{
  "n_layer": 13,
  "d_model": 192,
  "n_experts": 8,
  "experts_per_token": 1,
  "d_expert": 448,
  "d_shared_expert": 0,
  "activation": "swiglu",
  "moe_layers": [0, 1, 2, 3, 4, 5, 6, 7, 8, 9, 10, 11, 12],
  "router_score": "softmax",
  "normalize_top_k": false,
  "routed_scale": 1.0,
  "balance_loss": 0.0101,
  "balance_bias": false,
  "init_std_router": 0.0297,
  "lr_router": 0.000483,
  "n_head": 2,
  "n_kv_head": 1,
  "head_dim": 96,
  "vocab_size": 8192,
  "norm": "rmsnorm",
  "norm_place": "pre",
  "norm_eps": 1e-06,
  "positions": "rope",
  "rope_base": 10000.0,
  "rope_fraction": 1.0,
  "qk_norm": true,
  "attn_scale": 0.102,
  "tie_embeddings": false,
  "parallel_block": false,
  "init": "uniform",
  "init_std_qkv": 0.0175,
  "init_std_o": 0.0,
  "init_std_up": 0.0175,
  "init_std_down": 0.0,
  "optimizer": "adamw",
  "lr": 0.00305,
  "lr_mult_up": 1.02,
  "beta1": 0.9,
  "beta2": 0.98,
  "lr_head": 0.00882,
  "warmup_steps": 287,
  "schedule": "wsd",
  "decay_fraction": 0.712,
  "decay_shape": "linear",
  "final_lr_fraction": 0.05,
  "batch_tokens": [65536, 131072, 196608],
  "seq_len": 512,
  "doc_mask": true,
  "train_tokens": 441100000,
  "steps": 3407,
  "dataset": "wikipedia_en"
}
Below are experts of layer 3 (counted from 0) of a mixture-of-experts language model. Rows are named down (a neuron's output weights, with its number) and show model dimensions 0-191. Each number is 128 + 24 x the weight over its row's rms, rounded and kept within 0 to 255. Numbers have three digits each.
Before each expert's rows: "raises" lists some tokens whose logits its average output raises strongly, later layers aside; "comes before" lists some tokens at least twice as common just after its tokens as in all text. This comes from a sample of Wikipedia text that the model never trained on. Tokens count by the router's weight.

# expert 6
raises: "-", ",", " and"
comes before: ",", ".", " of", " and", " to", " in"
down21:149143094115100131182164143115132090141143155116123163128135149121126158119113154131104130129118080050140129094122110102128117106142088132117145138140055144118092108123157109164101130110101125136117176178142110131119142153185119161107140113146130143119111131156109122133115131122108114088119121128151124107110088148140142134140162104100156141116130172133132119124082105127076119085119140120122132111064135133117147105128153070181140141135083140103088104106130133081090104125119140119186152110127096110143119136127096146158141115134113146138102129152093111147138096127146112101
down22:162108125139113163129132095180102101117132100119115136165119132105135112123141158139121102119131152099129125126161086144112150112144142158126120151066169148167163167121129115119184088199139158137133138117130155140134106158135171117126135128086120162153102121145110092132112143151102141112121166128132132137104154095106154103143065134156128160147096165149141160118052159111107110118119090157123124117164095123116116124142099144130115106112126167183118121129093138130142173125122144131133146132127132148119156075180101155120126153125134108111132136139106109154136142142159117091
down23:151152149167178136165101157086100129132145109124119114147150126128126101105121112131123150121112128122171106131090157090133128157117171131105131084141137117154123146146126173136103051155154166118102093121163148145148108102074161089103121113139115160133165122145106148146123124119135114122147112104105132111159129151147129156114140149113146094140072173144177146160112121136115107125145138099128135145073069118150125100122115162126111103126115133091110118135117133110117116112155142112137123088089090137085157122138128165123068109162123116124112122120157148096096138139098136169
down24:148131106108127172111087149143149132188195101133129129104114116081125170140138117144098119146113171066092127170124133110185137166138111126132119140107113134119155111160105170090133140093124139150125132152087158107132106153148135140114099108113141096148135118114163076152084121110129122118134139127134129102113128159118095115138121102106147105064121117157125099091169114108089156122137136166123153113163101085119098085150126146169109156134129136124109134141161134101132109097142103118102103142163152121104134135145144137121119145136113122136123136151087110090136134116091089165
down25:119141159156128133095160127143109125123116145099118154105123124128154123117119151152126145138110138081141192134125124109170088113154111130150130127126136113139151117120140159102132113132140118122136101132155112139145126141137113125139140094109145148117142139148119122166138174141133075131116112161120079078116129108145164106102135107113074155132130155131147128130104111147167111114129172085106112095012130109140153114091117153126164109149154147144147101119105096110100108096141137141101121105132109114111128116108046117176135125168121129128131115090145172168162102139129153152
down26:089128112132093139133095075102112132109087138139168151118117119142079098148153134138119121187137142177114104118130151121132113129177158078131162113107148163137127140132176165128120117124160139124149103119181149114146095142113111169134123148124132129131134125142131151138145115150123104091113119121127110145133125125136160156118134166161131125105098123057177137129131133130145090067118096142118131146134143143122132122136131089117102102135118116090084169143133141132132117112150086137159091103158166175129148141123144151124099113178131082063123149086123095141099135103142127128
down27:148135091116121112132159146107149115188165126127133099116114131143159154184146109114127127171151156127129146128167124097115144086140163124129115158152181151123134129157129146094113139132123154151135119136101114121189099116147127144125111128145184133154112164118097103154149136123116092094167152134118126109144109122097148119138134132137130118127193112172141099127141121159130108139096148132124098181202127114082121079147101156124102161126154108108100100125121078152187146094122133167128141134157149119107119153127097123138128122159119139111155127124157134098118128161169147116
down28:130130118136142111159096168150088153161107174090128105128149162129144089099122153089124107128112141175083110143121159103132125131158094155179152128150153146115133110160114157127151138106172154145142160116148121156132137106127084102147097143159140135142133145131126151151126110135140102165144096124149151081102099097129129130147121140148118168131121129083113171122169099123101154107094170136066128194073169113131149143111128138152106114113089156114130129137176150166143079119133140132107134102129148104143093132130108128149113124125100158153120103116116133121124132148121083107
down29:138147121128160135120123098075095098146131117118138093140122121102147149135133143139112191123132155130105090121148116081088069147113107094133116116127120128136150156152157138169073110105132152159179141128110140134118118098167124067122132124146155106085162142069166111134091124119116120131136140143102122126146115152128133110160136096138092142136115205133128111156099113176127092115108131119138121138089128111167118151128132105136095139148109124112137102123159134160134102116128092090118144098118143132184102101151096165107152136148103103124112097147066117151131106129134121132
down30:118135155160126093103098086138089110107122123124131117150141164153125108156151105121125084150147136143094131086115110125126132111114112159164135153174131137159141139132161117130135118092105139147117159144112129119119090105141157168119145139131131131099113137083135114137130149159134094122116130137168131121156109141156172172102157138113088157146152114129170142115108144102117106119129109103096109145112113116125124104175134051077150140139196109060129108110126148098139122152104130164140137140155130100156169143146124152138117147164114108156093128086100117075136133090164101113
down31:131106162131130103140127133104079146164157120165135081105087093142153138123116107072134161140175172160132127116131102137133124143095111126129104071128152121166090158116153169161167145165146146110141141119082118162158113132118172160143118133103088124097096135105140154145112126114114153150098129165129154122165126132101134132147148116171151123134166126126112132134152149136180173148129096142105133125123103121113123108109088136127057087126097124121145113086169141153141133128112104110123189115102108161106139089136100128131114140162149124124150145132125108104106126104127111145
down32:145141170122121086140166094136144131133143128157164127138110072142144149113126137113164117106102098083143177140115109080133120143111116143137106149164124110166170101174095146109148123137127160119118139103179095138130134154127134110131097133099137098092157163138118131115120143118124121139137119150123145081155120143153154089126101120118108176145149075111154105116122149117122107106132153107141146089173105090097114139150146119104133150121117121143179143129067092063128142117104119146129156120127149099087168105138113076121090130125111102114146137114141116146165114156175120134
down33:144167073154108129120135129127146131116126101142152150116151124129140136138123114091164112128146157143148116141128120081150104109189120111190100116165167122134156165148153132117126142122123117140146127113122136113109106102083118136131107175182121098137124135093155140147144103109131141137118078088100116155132107158098099163093132147151124125149115148149154119131104129085141166092125133155123140116106130099138154150129131090142068146161115147165148080115121092146129141154138144134087164152094106135140117152148103137144166135098078075100117140112151113150158102134146127065
down34:155124124139139127159104148138134113130150127138118119109157090108115102133117098146145140109126168117138127177116157110108178141113134135117143149085152138128088103153149095142152127094096138137130126158153136147100139164125095189102114121104118109137137146122151123141135172104087159116141119114101116105147149141133120149129104114117103159136126145147121094120106146131136127107128139205119125120140121140129071103084131086128119148108115102161119201119083129136163158169116146160078119174123134135122146167160085144097119182142153087115092123168120121106157131156121080137
down35:181130112128145146132139131110132171130156134100158109157081111152167133143130130112088135171094155122075130119156127086163125110147126083149147160114158136085132154129139143132161136103124117136125116160128126114145097074143108201117135133100137145115147112106122174138156126150173111109139133167115098130120140121111086152146147075156121121149134122128128143118138122208116122135097142172166082124120132088126191135137094128119119087146148092136133102153131124179141104130146115164125118116133150144116099139149126123143104116102133094141138137104140143091169126100134114148
down36:138082130117157100146136133127128165138113103086149126139136110126068195133103116105098166086144174123110114133134138120147129158145114144132125143190111151167114144137130121125105135136129125118151131156109117101133145155073126141127120095124158133123152125147140097124101178114136162157101103141148128163141144140134115147093148110156153158149177105114100096119156129156162111158099160158155080114228119140120093192142140133125150132132097120136134125139129141152117121128126121137150138148161128140110119116120122123113135134176129168135098135136181116081133127092118120157
down37:141132142140140151126159122106090069143134133109126152104153095121130097185132134129119156155062107101086133116161167120128111102109125145163113158160148095173139130127139142154146180079125122135149124155158121105135145127160147081143127149146120124116127142120113117137113113103129115135096079139115135179143115132188158178087131089126128146139149122163127136127090100151186114120113116117164154133106132126114119143161129100144134122118134130153155149125075131141121090111094153098135134106109141108164130181132113111120117156135155114144120130118085131087142089117186110136
down38:171169135142117143154171110087163120139077125152135174141130121102087123110116147125176115128132164133145175188114096121113121074147146151118133119157133149090118159139119145088122131126105108128146105124097137124117140107117138148162124095152115135158110092134150144095131112121109167128093126082152127087133143132109105115119109119158155112137134074170144142141134098122104132123111149142130113129189143125147115093125117116139125098172137105150130150122076086141135156152120128147139153134148142142103103118172137124155135112105107085076137134116157192145120135137150167079
down39:135109132138153153164082155137141069116152117174145076115108149119123170124154121085126117120109144101098129107146123168104143130136122141146126138101109114114139107137112119183168161146127089135155084102122135170145135127119129121130100086130103157132116103156138110104103139131105107116114051122159148142124096150120070155181156171099131139133140174139137126158128123120107163125129157113141165113072106114146131092109151147130112131127135148114136110075144144101108121154154114117130192116106137125138137101146091127095144129140140124131127129137072130142147114153134078097
down40:124136124056139114149139122151105133118135184093127122093105170136152137138121139121132115123132153182093113120089125114133129123118052123129142168101105160125122112120093128108111138113124171156106121145135106138166127148155132113116130172150188146145144152116129136113114119145101124153143137101154098149139104120075127097147150116126116138119128126151114159108145105123125126105086104145118152148016131143138147091128118142142069118112105125120129091143119130129112056115145112132131120108152108120133110131108126070136118126074115121179136114133118086118117114130130137141
down41:118161161161136129108072147127131129121159090127115190146125157120165152135113120130094088137127149145121123131158125124144153123128162140156138110103124134144121096085128132143114140144061128120150120188112120148137126121132121168126133151163107108129102099128150175130107099135111098124161091167142126118122111141092127157111106130137157119113103137145138140115125116125108145087162102107126150127213151123117152123138136101235118088131069115139110140108132155132121131121162117138103117143161097108140162142162171156125160113134138122125131134120109114147131168117110106093
down42:091119123120144129152106112169121124152098118123155122143121102171124107119102080105106121149112171137104072145121135103144138193113121110129112118102112160177150100145160072174073146103058105147109120140117112174155136085124112106136103111104123109128135128140160089137126119117106084141127110111109142131151124139126152141120140146132121117131126162071124134161141132159192138143116111167131099131179123114191156115121109123156141118114070113113128148112150092130147122140154123141137122131137149141109151177162132113130138111083113145151102142124120116098153102117120131147
down43:139183141168123134109150114152131099148111095177160134141111154106119108130144120124159121135139150154183107149127160144137108220142161144104101108104125148099109148143110138090168128154104168100128080146138139125126083148129148137099137114172102134128130097153120097126137132149118115113103160124128134145146141137130149164133055131136149119132102127125156125109119163143114111139162147141070167137135175136127121152147135147105140157160115137155133141122107130140150134188108132166122115167141121152097138140120145132138096133125116127106139101112160051137169133121134134169
down44:135125151102128125115153139063088119130165105124181138096179133160127127109134129101083157104138125138104090075127102101085127144150172143159121153161114114136140115142101132124113168078110108118140135124162116108115112061132110131115107151145125064164161143093122127128121128127173122109161111165085148126145110156144159149166154097109073132145118148120140140121151124137140115160089114131137137089093128081150119124148086105134116151128101112133105101125125118123144135141142127110123109086106138128101116143087160146115152111158090129111129119147165149119162104123092118099
down45:128100158101119152142106128125145062133100108101135116123172114123106062136120117081124080136107125102134117122141153111131136131142117122073142128139161134132131099131134153143185138140102115139104115140110121116177137096124120144125101131167142019121144163145128120116166126158094132165123092157101143130087096110140154129181133138137111136114111174120113138149125134106150119119109145141137163167133165132117113128153158152186137129083114114110146090155122167141122085119157100111142105117139161097150131111149114163136121113130142144133139148143124139121118090123109137086
down46:148162126157152118089130214146111124152135089125131107129138089173116151102133117159116137111139132139107099125123122139083162115130140117106110102109113155113161132144135112156195154164097139167122109092161141125159133146106133111137131112107105146185137111127174127077129118142108152130145113122166149122138078092105125115193146104107158129178087112201169126090116185093125092106120122113138151123186130143141139126148136114141124128120133134128126102122123127132111119171123170136128142123125137124108141127111143116109127099136111144167140104154143111131095112106142146140
down47:091107120151130110143124136152097146122118172116101088136105141148138174126130132151131146131129107139145125128105124114093165130131163127116121157126149118128068124106138090133103140123119106067163161137140117140117146106136169164130119094126135173127124080150139136090140101163074164138150156120185131129128131133140112138170131138082076119139125191155136119091141127114118143071131172140109142158121099140114124162081097148143116142129114115126131127175168128145133120115117099164106094165115102117117107114081123130137113148114165129153118121125085156116091139106063137121
down48:103118129118136155138132098173182075165128161155128127147112098107102120153115170140148107112159093116095146150101097148138100106127120158115133166163120085130155138137140141149121124160130156134181115151118168119126146139119161101123162143128150117133129148136139152133107129121088119158095150130114097151139182110153109126123145152063118129150104121117126111163139142160114134128168102157125133158128125200143163155166129104168105125124117105152124135159099106126077133113135104149132195111149116125115138134144141112137108110088134160124139091149096142137084102171116087117
down49:120161094137116134117122128062152157122114097139155093122100103090155082091157139153152081156127106172096121141159124131134097144123118153138123126138112091144108131116162068133136140114085163157119121111110137138147163091173141107100155097111123136126153107130099126157123088132135118124090140119098120127130094162076157106178127137175132156102122152105096147156167133148137092127120140126134115154112131108121124173126125124117124126134119091114138138104157113154141164102151136105143089115130126126115124121105073159139184132152158096148166129093093151140106125157103144093
down50:115113116082142095152131129087108124124138131148116136117088142124100107123131093113099120098147148123123149137119108128133136138120105123136114088116117132075119103126130113109142173173150136119134123133088106126161124138121096152107124120130123117105170120139156126108119125147163108109120092128120086133112127136107139125125150103168137064140109044161142106124149091101139149134125143169146103131254109136102141145116156114146141133114151109121133123067187122134151136172096119079126150138113116145111115146127136135114130165152144136126138148189132123119167100130117117120
down51:150133154104131073121153126120136145159100112199108150104125145083099096147109136126115111118159141124130124112136117137173147113129098169116136128107147116120135103122100084130146163168132161116134110107147163133088171122118121150128105099135106135118126097104155099117134117123110049108087104139131115092148141088121120107175119175137158128100150076130131120153121126137106152133141100131178134132056137113139162117134139132113138115160142136094173134112106104113123146148107137081153142133124107158150129134170125143162147150124118108114094085167123116088110107130173133107
down52:110128112129121114111137105109109079150140140177117135097144154122196132134114102138102135160105097106104128177107131118112147124155117150155068118105127128137125099135116141106110133138135136126155136107174159144136089114158121120130126144090114115151120143139153126138067165126084133115112150098123109145076135095175120138121152171122073175145151127105108080149105170134157158152138120133128132140152164172150109132169123127162138093155134144146132105132088152117115132112126145111135175065141144120109092114143133129147116149134145120086147153149115114121122061149111134099